From a checkpoint of a small mixture-of-experts model trained on Wikipedia.
Size: 13 layers, width 128.
Experts: 2 picks a token, a sigmoid router, a shared expert of 128 neurons.
Training: a variant of SOAP for the experts, 3656 steps.
Below are experts of layer 10 (counted from 0) of a mixture-of-experts language model. Rows are named router (the router's row for the expert), gate (a neuron's input weights, with its number), up (a neuron's input weights, with its number) and show model dimensions 0-127. Each number is 128 + 32 x the weight over its row's rms, rounded and kept within 0 to 255.
After each expert's rows: a language model's description of what the expert responds to; "comes after" lists some tokens at least twice as common just before its tokens as in all text. This comes from a sample of Wikipedia text that the model never trained on. Tokens count by the router's weight.

# expert 23
router [166 142 138 107 102 109 136 104 163 178 151 139 131 129 147 144 103 186  88 134 108 176 190 120 102  95 158 122 124 131 133  96 177 165  65 148 107 134 111 178 142 144  90 134  84  94 160  90  98 145 126  78  58 144 107 182  67 177 129 156 197 162 139 113 164  81 135 165 137  68 118 106 147  89 110 123 110  80  89 101 136 118  74  94 159 112 104  92 101 128 135 137 111 144  75 159 111 170 118  58 185 191 118 142 132  89 132 165 135  99 118 104 119  69 135 158  90  73 169 105 105 104 152 121 123 161 120 131]
gate2 [146 128 150 152 118  98  75 174 137  92 133 161 106  99 220 159  87 123  80 100 178 119 117 173 119  91 161 152 158 154 104 105 111 147 143 192 134 107 168 157 226 142 117 164  97  80 106 141 124 180 137  91 130 121 165 113  70 101  88 115 152  81 158 110 146 150 116 140 141 118 123 107 110  92 121 175 132 116  58  72  87 131  79  89 122 162 174 161 119  86 102  99 110 139 109 164 137 132 136 114 160 133 101  99 134 134 107 119 120 117 139 105 110 196 109 183  95 118 174 121 111  93 139 109  56 105 165  84]
up2 [152 112 137 108 151 173 161 142 127 150 124 131 132  48 119 106 136 166 120 116 199 174  62 115 119  71 154  78 137  88 142  84 110 134  68 152  93 143 176 187 129 123 187 110  78 118 115 102 135 106 130 118 156  86 122  83  73 143 151 158 122 113  83 100 117  80 113 172 125 109  94  87 150 104 133 156 129 108  64  97 131  46 144 163 131 174 158  77 129 133 144 143 171  86 102 133 133 154 174 182 149  93 167 121 124 111 167 143 115 136 148 110 170  97  95 156  94  93 164 103 188 171 167 144 146 132 104 124]
gate3 [177  90 205 132 117 131 132 129 121 140 156 144  56  65 198 123  94 139 106 107 143 104  95 150 110 113 160 146 111  82 177  97 126 117 143 142 176 128 115 168  98 117 135 161 167 165 147 157 162 123 174 103  67 172 123 108 147 134 175 154 177 134 126 131  86  90  96 132 161  91 153 143  78 153 141 131  70 157  95  51 175 178 133 156 116 140 123 132  73 143 122 142 158  97 107 122  98 167 113 198 130  93 133  99 115 128  45 112 165 155 133  98 117 129  97 132  85 117 185  88  79  90 121 133  98 142 122 106]
up3 [ 57 131 113 123 163 154 183 168 134 102 126 101 184 168  39 142 145 101 110  97  86 137  76 138 129 116  90 165 137 129 122 157 138  83 170  64 113 160 102 129 126 116 132  96 122 120 108 149 100 127 123 130 171 135 142  84 157 146 120  86 167 125 133 112 124 146  76  83  79 130  65 138 126 149  74 151  99 102 166 160  67  65 126 152 168 136 122 129 167 168 127 129 120 118 128 140 199  95 157 117 122  94 127 158 180 134 123 161 103 161 120 156 188 134 147 121  79 174  90 181 146 190 136 150 151 104 153 199]
gate4 [149 148 147 132 152 110 175  76 109 140  82 147 139 163 130 117  96 146  76 106 120 121 188  89  67 137 121 124 143 126 143  87 140 145  50 115 111 204 156 132 139 143 123  92 151 171 109 132 131 177 148  60 106 153 130 120 141  98  66 170 124 153 134 165 119 134 181 160 146 111 121 162  89 187  99 128 145  55 128  94 109  83 130 145 109 168 107 100 173 181 113 122  98 114 112 112 165 140 105 134 167 148  96 142 192 125 175 101 172 136 137  96 141  88 111 216 167  70 174  69 112 127 122 148 102 130 109 141]
up4 [ 97 153 153 159 167 156  88 117 142 158 187  92 185 143 119 135  67 135 123 161 134 156  66  82 154 111  56 128 105 148  52 153 169 148 176  85 130 166  99 131 123 125 122 155  93 136 131 114 166 211 141 175  82  78 142 108 122 101 185 125 132 142 120 163 157 137 152 110 141 139  94  93  94 123 141 163  65 142 116 123 134 112 114  84 164 107 108 136  40 118 132 178  85 102 145  95 142 158 167 181 162 125 121 129 110 116  67 176 128 148 119 124 186  97 151 106 134 159 165 144 159 180  96 112 128 138 134 121]
gate5 [147 122  85 114  88 188 131 102  73 118 123 190  92 118 131 148 132 207 130 128 104 192 105 114 154 123 144 166 162  87  41 130 115 132 144  82 150 144 133 170 140  80 114 141 124 148 166 105 108  98 121 112 112  95 146 135 100 159 108  64 116 150 162  57 117 149 190 142 163  98 130 170 145 109 138 101 100  73 117 108 143 140 112  99 139  99 111 159 122 108 104 153 156 116 100 165  91  89  92 140 167 131  69 177 146 189  86 139 119 169 156 129 102 112 122 132 156 208 154 164 191 159 154 111  87 147  99  94]
up5 [185 144 152 129  90 135 171 230 125 143  87 140 144 103 189 109 164 142 142 133 145 155 120 131 130  84 132 123 182 153 129 178 128 108 102 136  58 125  87 111 105 138 130 160  67  62 144  99 135  94 137  84  81  87 158 161 132 178 129 145  65 160 146 114 158 135 168 159 142  93 140 118 134 127 216 131 100  65 106 110  57  83 126 162 133 130 121 161 131 119 126  84 142 149  58 192  92 101 149 112 140 170 131 132  98 123 123 117  97 125 119 111 138 100 124 125 124 136 136 137 173 126 148 168 115 144  51 101]
Last digit of years and numbers in career spans and birth dates (2016, 1964), plus month names and century.
comes after: "1", "0", "2", "8", "7", "6"

# expert 8
router [119  91 163 158  84  91 111  96 106 122 131  80 137  89 190  52 149  72 108 137 168 128 122 123 106 172 105 126 143 147  69 120 101 100 135  99 102  97  93  99 111 128 121 104 181 142 163 152 154 109 135 111 128 134 124  79 124  72 128  99 134 110 136 102 170 119 125 156 154 114  86 121 139 164 164 120  83  68 137 123  72 122 221 145 131 158 133 183  88 105 135 156 189 127 145 134 134  54  56 186 142 151 142 155 111 128 168 105 110 134 104  52 142 186 121 109 101 118 191 119 180 111 140 147 137 153 132 107]
gate1 [108 129  99 114 148 138 130 100 119 144 108 181  86  95  72 160 155 114 134 156 141 153 131 121 109 118 157 143 113 116 136 104 142 157  85 105 171 106 104 108  89  94 159 111 142  45 155 166 120 115 111  86 120 141  82 123 159 100 188 159  72 111  83 146 173 129 126  98 171 116 101 150  55 148 135 167 122  97 179 125 167 116 102 124 102 144 135 134 196 104 113 196 190  93 120 117 147 143 154 173 154 175  64 116 170 161 120 115  79  97 127  57 122 190 109  76 154 151 170 123 163 102 115 154 137 110 132  55]
up1 [165 131 163 109 101 177 156 169  83 113 130  92 167 126  56 118 139 139 118  97 111 133 158 114  74 149 147 124  58 115 223 140 109 140 179 143 125 144 160 101 162 116 114 144 126 131  61 113  91 130 135 167 130 123 153 125  67 116 105 117 183 112 115 118 115 102 132 128 153 139 150 105 199 138 129 102 115 130  91 145 104 130 145 125 153 122 146 131 160 193 169 177 107 131 137 179  87 128 153 127  91  89 138 148 123  84  96 126 131 154 145 251 106 113 126 116 185 183 143  87 148 125 182 142 125 154 131 202]
gate2 [120 148 124  98 113 171 151 119  76 189 177 124 125 150 119  95 153 114 111 119 155 124 176  84 153 128 134 154 143 175 129 112 148 177 161 102 136  88 125 146 131  62 165 158 134 162 117 169 163 107 104 139 109 136 130 148  55 130 119 143  78 118 125 161 152 160 149 119  98  94 134  75 114 152 131 162 152 151 143  76 136 126  74 113  77 144  78  85 132 105 165 132 112  82 110  76 108 132  90 170 120 186 131 138 181 137  62 149 110 147 102 170 220 155  36 119 114 183 122 106 105 132 159 108 154 145 197 124]
up2 [154 129 116 119 146 129 113 125 145 135 111 142  99 155 218 162 133 149  92  81 132 147 119 135 151 169 152 149 154  92 114 129 144 125 121 148 122 169 122 139  91 113 130 109 127 175 119  38 141  72 122 107 168 158 144 154 151  62 126  90 179 156 186 127 164 154 124 145 174 146 132  96 148 185 164 120 139 105 158 147  69 120 125 100 153 174 198 139 176 145 156 166 185 111 149 235 144  92 102 105  94 123 163  99  62 116 140 116 114 150 173 103 102 150 115 156 128  89 155 138 149 153 175 128  62  97 110 142]
gate3 [134 120 151 169 129 100  94 181 132 131 141 112  71 126 169  75 133 118  55 147 159 113 135 145 156 106 151 149 145  79 111 113 129 159 125 170 116 131 140  94 178 171  83  24 153 126 108 157 114 105 121 107 100 119 143 146 147  90 108 116 136 122 161 133 121 126 113 164 215 148  72 166 115 182 157 108 128 103 112 135 127 122 148 147 118 137 150 117 166 106  60 109 140  78 167 105 168 118 123 176 160 173 169  80 179 164 133  60 139 102 149 112 110 160 169 107 126 105 188 155 110 105 199 151  78 156 108 168]
up3 [108 167 120 121 102 102 123 129 102  96 104 136 118  46  86 201 119 169 133 131 104 119 152 170 133 143 124 143 127 121 151 141 133 108  76 145  21  66 160 117 156 108 164  86 169  91 162 125  70 132 104 166 109 150 143 126 145  94 119 123 122 136  89 155 112 130 148 174 196 164  60 184 137 218 146  73 132 105 135 132 117 118  90 125 165 103 159 147 101 123 132 117 118 117 149 152 163  96 139 112 159 159 154 140  91 136  46 135 148 135 132  84  97 124 123  81 108  86 124 129 192 181 154 109 133 143 130  92]
gate4 [124 144  77 142 120 143  95 136 131 175  99  85 130 110 113 155 146 125 179 129 131 133 113 108  86 164 126 153 107 148  93 104 166 122 152  96 114 134 121  39  68 134 120 119 142 118 133 142 166  92  94 159  64 145 131  94 103 106 181 125 180 125  98 163 140 121 130 151 127  95 128 117  89 146 194 103 153  32  98 105 115 170 140 157 147 178 174 145 141  70 172 177 181  65  97 116 157 133 187 160 122 133  85 174 153 132 104 118 122  36  86 128 157 140 125 134 137  92 179 139 155 103 141 153  91 135 171 126]
up4 [ 96  74 120 121 150 130 152 164 174 118  85 136 162 167 116 140 125 140 126 141  79  73 103 121 171 168 112 109 164 130 111 155 164  53 116 100  48 151 139 118 119 146 134  58 116 126  43 100 102  92 125  96  79 105 144  80 128  80  91  73 169 132 187 111 145 133 104 120  83 113 110 136 148 176 106 202 127 123  89 146 169 145 124 163 147  89 121 113 110 163  91 127 132 157  93 177 137 166 180 103 127 136 116  85 109 142 104 149 118 120  64 115 140 160 123 105 152 143  96 104 114  83 107 176 118 210 118 132]
Determiners like the, its, his, their after prepositions, plus digits inside years and dates, as in 19 9 3.
comes after: " ", "9", " of", " in", "1", " |\n"

# expert 9
router [111 165 110 138 179 178  87 123 116 142 122 152 172 113 117 120 108 143 126 101 108  85 130 139  91 168 162 162 124 110 127 110 147 146 117 157 138 140 153  84 133 110  63 118 179  72  91 125 111 180 151 175 175 160 189 126  87 138 110 114 181 176  73 134 136  77 153  59 122 142 118 118 135  91 135 184 125 136 121 103 141 131 206 142 155 149 110 204  67 142 158 111 163 104 203 115 116 194 134 145 134 111 144 121  75 123  97  84 165 151 142 174 118  69 134 190 165 126 106 127 105  90 103 124 123 167 110 147]
gate2 [170 152 112 143 167  68 110 128 178 172 127 133  90 147  44 117  66 131 123 109  96 143 116 103 169 121 114 146 164 167 109 124 169  97 107 140 143 126 117 135  90 155 128  93  88  74 189 139 122 149 168 113 121 114 134  95 164 147 143 159 165 126  41 199 168 143 123 157  99 147 131 152 128 127 119 191 106 144 137 137 126 138 141 193 186 177 119 154 146 114 107 149 172 118 180 108  83  98  58 157 149 141 121 142 108 170 128  45 159 124 123 123  86 128 112 157 164 102 157 160  97 102 128  64  88 123 154 140]
up2 [115 133 186 143 122 128 102 125 153 110 122 143 141 173 208 168 141 168 129 100 194 139 147 114 151 155 126 184 109  68 155  72 116 144 167 123 149 151 144 136 158 145 114  96 137 127 126 120 154 189 146 130 156 128 160  88 106 128  76 162 105 189 178 109 120 113 114  56  85 123 100 109 128 104  99 146 102 140 129 162 103 145  96 111 155 129 149  97  93 108 143 117 113 156 100 160 137 148 156  79 129 105 178 190 206 134  85 132 113 115 178 129 226 104 189 143  44  98 134 133  86 102 158 147 121 111  99 115]
gate3 [179 132 123 151 123 151 143 140  83  47 130 109 149 119 160 135 127 115 145 114 131 102 230  74 139 146 106 109  83 205 105 108 162 135  60 194 121 108 144  63 150 139  89 138 120 105 194 176 135 100 148 135 124 101 172  94  82 131 109 131 105 120  51 129 117 122 148  83 163  89 142  90  92 149 136 140 156 136 130 129 115  85 148 110 181 121 106 201 140 110 131 166 145 116 131 116 127 144 165 158  68 118 158 157 153 158 133  89 155 148 118 141 125 113  88 146 164 179 166 118 138 106 145 153  64  94  89 151]
up3 [133 107  92  90  59  89  76 124 161 104  85 163 118 158 139 105 127 176 109 109  88 100 100 134  90 109 150 152  82 137 137 145 124 115 115 111  83 120 167 123 112 149 166 128  47  70 132 188  83 116 173 115 107 116 165 167 108  99  34 137 145 120  94 118 129 121 132 110 103  96 162  67 100 108 132 112  66 152  97 103  82 173  95 120 105 113 105 104 166 120 127  89 154 104 114 134 146 107 164 115 122  91 119 122  84 105  92 141 132  56 108 158 151  76 106 146  93 146 209 121  60 170 163 129 107 141 118 153]
gate4 [166  98 123 116 131 141 140 184  93 150 126  90 106 174 115 143 113  85 135 102 218 101 100 108 100 117 150 156 163 146  94 118 138 127 111 154 141 104  98 200 137 142  96  78  90 137 193 112 148  92  90 112 120 192 150 140 117 122 121 157 172 117 127 142 134 111 171  81  76 126  92  97 129 169 107 164 122 126  72 116 179 120 123 164 128 129 146 196 111 152 147 112 162  94 154 105 129 150 105 186 125 127 181 125 206 132 120 144 113 189 177 144 126 123 122 116 142 183  82 109 127  71  85  88 101 205 166 161]
up4 [173 148 168 124 121 104 172 143 112 121 113  89 111  81  84  80 136 104 158  98 130 177 149 134 136 114 132 131 197 166 173  95 119 149 115  81 203 177 165 131 151 164 102 115  95 175 146 136 142  97 181 140 137 183  73  86 128 128 150  96 176 135  94  80 104 101  83  92 130 142 107 143  86 119 122 129 158  89  79  93 120  65  94 113 145 157 127 148 155 119 110  82 145 114 119 206  86 150 151 136  89 170 135 141 183 162 235 141 140 112 149 130 121 170 121 129 107 118 120  74 124  96 104 163 108 119 147 134]
gate5 [ 79 137 106  76 123  81 152 140 147 116  89 113  71 122 115 156 125 119 107 177 164 174 107 125  97  75 137  95 139 132 122 180 152  96 112  95 160 163  98 147 162 124 113 105  98 156 123 161 183 150 116 137 100  96 111 155  62  83 127 127  91  72 164 119 117 180 112 142  95 106  54 134  56 131 158 124 152 115 165 103 134 162 103 130 125 161 161 119 131 191 184 189 136 118 144 111  72  52 157 124 121  93 105 117 214 173 100 132 120 190 117 151 116 116 101 142 110 124 137 117  96 124  54 108 135 141 160 142]
up5 [ 87 142 165  58 125  66 139 157 106 159  67 133  86 130 130 241 112 116 191 151 144 117 161 124 110 110 130 116 150 116  79 129 129 171 136  99 147 109 102 127  37  89 178  69 164 182 155  80 112 128 162 163 150  91 198 136 145 120 118  79 110 161 142 164 123 132 117 123  87 138  93 128  95 126 129 144  98 145 142 125 142  76 116 122 131  88 142 147 112 113 209 133 130 121 133 133  94 120 140  72  66 136 132  82  86 143 112 105 150 136 109 145  89 104 116 103 167 131 169 168 116 120 107 106 121  81 153 163]
First digit of numbers after spaces, dashes or parentheses (1975, 1st, 29.), and word-initial R, Br, pl, dr pieces.
comes after: " ", "–", " (", " $", " −", " +"

# expert 15
router [138 144 172 133 113  87 151 124  55 110 133 150  67 193 118 174 165 144 108 104 148 163 133 104 104 105 106 111  93 155 177 134 108 153  92 146 133 133  79 128 150 142 220 138 108 116 115 108 203 106 180  72 162 103 130 164 120 124 154 144 128  95 156 171 118 121 121 105  87 146 171 159 123 154  88 135 135 153 148 114 153  93 123 170 109 124 138 201 143 176 110  76  93 153 144 132  98 144 139 140 110 141 122 128 201 166 138 157 169 144 129 129  93 209 113 127 136 137  94 131 172 133 128 103  38 153  58 121]
gate2 [146 170 144 164 165 104 143  98  99 146 134 149 102 119 120 100  92 128 106 141 134 118 130  87 121  79 117 116 102 166 179 192 172  88 138 129  81 154 139 160 137 135 109 127 148 122 130 137 131 140 123  78 103  81 104 155 181 109 147 126 143 178 154 199 128 128 184 198 125 144 210 151  96 185 123 114 173 145 180 132 122 172 161 121 100 170 123 178 132 128 137 146 122 130 133  70 168 122  96 180 152 185 107 105 211  95 127 130 149 119 153  38 135 146 114 134 144 150 101 113  70  88 144 139  98 101 115 195]
up2 [117 130 167 134  50 126  66 135  96 150 171 137 103 149 139 171 100 132 125 148 140 117 166  68 135  73 162 122 146  89 160 149 168 178 100 116 166 136 124 101 137  68 153 184 153 175  88  78  83 105 159 205 146 135 121  47 124  97 188 107 138 129 134 140 102 156  93 172 158 126 126 128 155 131  99 196  95 138 147  94  85 134 112 176 123 150 155 117 156 123 178 141 141 153 176 108 218  95 116  70 148 135 133 164 130 152 135 103 133 112 179  81 121 120 122 110 138 111 112 164  98 166 165 111 129 145 138 108]
gate3 [122 152  82 120 123 127 170 145 107  69 130 121 101 108 126  91 109 157  68  79 150  87 133  96 116 165 116 131  57 144 150 146 124 155  95 117 189 154 123 153 155 141 110 192 110 172  75 217 114 159 149 116 132 126 105 121 187 177  75  86  63 184 147 121 105  90 106 113 194 108 132 129 107  89 105 179 110 103 171 101 122 125 171 214 155 157 142 142  93 132 124 133 163 146 138 142 116 103 132  94 103 110 140 117 186 106 165 116 143 133 122  86 137 150 114 148 119 148  94 145 220 115 142  95 104 106 151 138]
up3 [132 156 122  90 127 130  63  84 116 192 132  88 128 145 138 167 123 132 205 158 104 105 106 100 183 132  93 163 159 113  82 105 197  76  95 145  80 101 133 130 180 122 138 116  91 114 165 120 103  68 101 131 107 153 124 117 130 106 152 127 194 116 116 129 138 148 131  76 161 142 108 159 179 108 199 127 158 176  97 182 111  74  91 121 121 162 134  83 127  29 132  88 131 125 119 113 127  70 141 146 135 120 117 146  73  95 153 110 104 146 150 130 127  68 105 150 151 103 175 131 138  80 116 156 143 133  78  95]
gate4 [106 126 112 139 121 140 124 140 163  79 133 145 114 153 167 146 137 118  92 108  90  84 123 132 163 107  90 149 151  97 134 166 202  64 139 112 118 138  85 145  90 152 130 206 133  89  89 144 165 178 169 137  75 115  63 141  98  91 137 114 121  97 217  68 179 111 169 203 127 101 152 121 126 100 134 217 120  95 125  96 153  97 158 194 108 135 151  86 132 106 116 159 157  97 113  98 133 107 136 201 143 131 112 122 149 124 144 104 115 144 121 151 146  86 117 166 126 141 114 120  90 127  81  93 152 148 155  67]
up4 [110 155 192 132 118  87 172 120 135  95 150 112 111  59 109  67 180 125 140 112 115 154 122  72 205 175 177 105  92  78 100  44  96 164 118 128 126 219  93 102 114 126 136 126  88 136 131 128 130  86  94 166 120 133 114 207 120 169  93 129 111 123 117 164 160 154  54 124 150  99  90 114  82 127 132 114  38  85 120 127 165 114 137 131 149  60 122 126 100 132 149 181 194 103 114 135 118 112 145 145 114 130 121 131 100 141 125 126 123 118 137 114 111 125 115 140 145  97 135 124 113 124 161 132 183 139 171 168]
gate5 [160 131 113  86 126  80 166 209 175  74  99  98 177 102 106  84 130 139 105 190 125 118 106 134  90  89 125 141 146 120 132 100 126 188 136 140 143 115  89  93 188 136 130  78 149 132 123  98 109 176  80  53 116 128 103 137 117  91 151 206 135  68 148 141 105 161 132 118  91 162 131 139 112 154 137 107 128 115 112  90 185 113 171 158 136 176 122 140 101 126 112  49 122  96 122 151 159 123 160 126 123 153  94 124 148 126  80 138 144 171 177  88 161 100 192 157  60 175 154 127 155 106 110 161  90 132 102 108]
up5 [103 178 111 113 146 145 120 131  81 126 185  37 118 113 111 167 120 161 176 138  76 136 182 138 130 115 180 111 119 108  81 155 124 115 134 122 118  37 138  76 132 116  95 138  98 114 210 103  54 124 125  82 126 167 158 126 137 122 126 143 126 109 153 155 104 160 127 170 188  94 103 155 127 140 151 111  79 144 183 156  96  76 147 117 150  68 135 135  71 104 132 145  62 142 150 158 127 130 113 141  87 115  86 133  97  87 153  78  83 129 180 146  92 162 145 130 157 166 151 144  87 121 127 156 147 134 118  79]
Bare space tokens before numbers in dates and tables (June 6, from 2018), plus en dashes in scores and minus signs.
comes after: " |", "2", "|", ";", ":", " in"

# expert 21
router [131 120 129 133 135 158 104 132 142 114 105 143  64 130 104 138  87 127 222  77 122 131 134 121 132 124 123  98 114 117 159 133 117 100 147 156 124 128  68 147 122  89  68 144 124  94 106  87 130 157  44  86 106 138 175 174 160 144  96  68 118 176 109 135 161 134 109 174 153 151 135 164 117 138 137 167 142 127  90 163 121  93  41 117 123 137  98 113 116 147  94 151 121 140 167 142 157  85 150  89 159 159 105 101  89 239  69 173 120 137 101 133 115  90 114  85 110 190 147 121 129  79 122 122 190 121 159  98]
gate1 [159 117 107 140 142 144 114 145 148  82 105 103  39 167 130 145 142 116 137  79 116 136 144 139 227 111 108 136 127 177 128 112 149 102 150 126 150  96 100 116 102 140  39 124 120 167  93  75 155 154  42 164  72 111 161 110 172 127 101 115  92 151 110 142 110 123 144 124 111 114 124 154 120 165 103 118 106 114  98 108 114  57 106 142 140 185 196 135 116 142 150 197 143 129 162 148 152 132 169 120 119 161  85 116 154 206  90 159 149 116 111 137 156 113 102 122  94 199 174 134 176 140 161 159 153  92 149 110]
up1 [109 134 117  92 130 122 147 106 107 135 126 122 202 104 131  98 139 162  74 156  88 107 137 138  72 143  84 106 114 100  86 149 159 154 160 100 146 195  58 164 112 172 155 179 164 101 130 168 126  86 199 131 173 136 118 139 146 145 164  43 193  98 139  96 153 143 146 120  97 133 119 171 123 132 169 110 177 109 132 169 112 169 150 160 106 126  61 119 137 110 113 103 115 159  93  92 114 119  82 117 164 111 215 111 185 128 156 116  90 128 134 101 158 149 185 136 141 103 107 113 116 129  76 108  69 154 116 148]
gate2 [115 122 159 100 153 125 150  90 125 177 136 152 163 169 133 113 189 190 102  98 129  65 156 124 151  59 194  78 130 143 146 121 133 108 114 170 118  99  83  95  98 110 119 148 106 167 120 103 120 131  74  54  95 141 109 145 106  93 181 140 106 156  59 173 177 100 124 115 149 146 107 114  84 128  96 168 111  80 146 106 130 149 125 139 123  79 124  91 165 180 110 144 113 156 169  93 119  95 118 180 149 164 113 110 168 178 111 133 147  57 115  63 180 130  93  98 171 153 118 118  81  79 115 113 147 105 107 134]
up2 [115 143 212 126  88 133 184  74 154 125 151 141 143 145  50  92 184 109 152 124  98  98 134 155 127 133 169  80 112 160 123 155 154 137 164 101 165  89 113  96  55 131 151  73 181 178 134 172 139 105 158  98  99 101 154 133 192 128 169  53  89 152  97 183 100 132 172 127 128 145 147 122 105 133 102 167 109 141 100  99 179 195 137 157 114 137 115  88  97 148 144 170 128 148 142 135 129 117  77 131 155 161  78  67 124 155 135 158 146  87 111 112 168 151  95 142 101 173 128  78  95 148 126 119 152 119 146 142]
gate3 [121 133  96 139 132  89 161 174  83 166 137 146 111 150 153 153  71 123 171 140 170  86 188  91 144 159 117 125 147 179 120  95  82 108 131 130 177 126  90 136 108  87  60  69 123 159 150  95  61  86  71  70  92 116 156  93 174 110 124 138 112 163 148 171 104 141 114 108 170 159 155 134  64 142 125 126 149 171 102  69 117 135 107 140 162 107 100 121 146 139 107 163 132 128 185 133 130  87 109 218  71 131  78 132 124 162 144 148  91 127 171 132 112 108  82 121 101 176 148 136 189  92 152 141 120 155 119 124]
up3 [158 101 119 106 140  90 213 173 136 105 131 147 137 107 117  92 114  76 126  80  88  80 163 119 123  98  91 119 132 144  64 169 132 132 120 124 115 133 138  67 135 109  91 176 156  98 160 173 165  76 152 123 135  40  91 166 147 139 139  91  96 162 114 115 104 165 108 101 174 136 113 123 153 136 116 142 112 139  94 147 107 147 132 135 112 174 153 153 133 179 183 146 149 140 149 105 128 156 180 118 162 108  75 106 192 161 158 164 128 103 130 154 190  98 133 131  77 130 179  76 138 153  90  60 108  70  84 100]
gate4 [113 206 206 167 126 123 110  88  96 102 111 152  82 185 140 183 123 134 133  89 167 149 136 124 141 132 152 155 164 153 199  57 150 147  83 146 168 109 123 173 143  88 156 133 121 143 164  82 137 148  79  92 174 106 168 104 123 101 109 139  81 130 119 135 139 144 101 132 190 125 206  49 153 161 166 116 166 106 137 115 105 142  79 141 180 105  74 155 178 101  92 157 119 130 104 113 166 115 154 153 138 150 150 107 166 130 125 130 133 108 140 129 173 101 131  65 149  97 105 102 136 132 119 179 122 112 169  91]
up4 [157 103 102 109 130 173  46 167 147 160 166 131 176 132 145  87 186 111 142 118 113 163 143 119 153 167 149 126  65 175  79 143 140  92 133 110  81 112 201 137 150 192 112  78 118 106 141 118 145 115 136 196  97 157  83 120 106 153 127 184 145 100 108 139 167 124  98 101  82 164  64 115  94 108 108 150 123 140  84 121 111 125 177 143 166  98 149 100  72 107 179 152 132  85 128  80 119 160 177 151 175 164 145 126  47 144 148 136 115 117 107 132 144 161 145  88 122  88 134  75 149  85 129  99 106 153 113 114]
Pipe separators between table cells in sports and results tables, plus semicolons and commas separating list entries.
comes after: " |\n", ")", "\n", "4", "3", "6"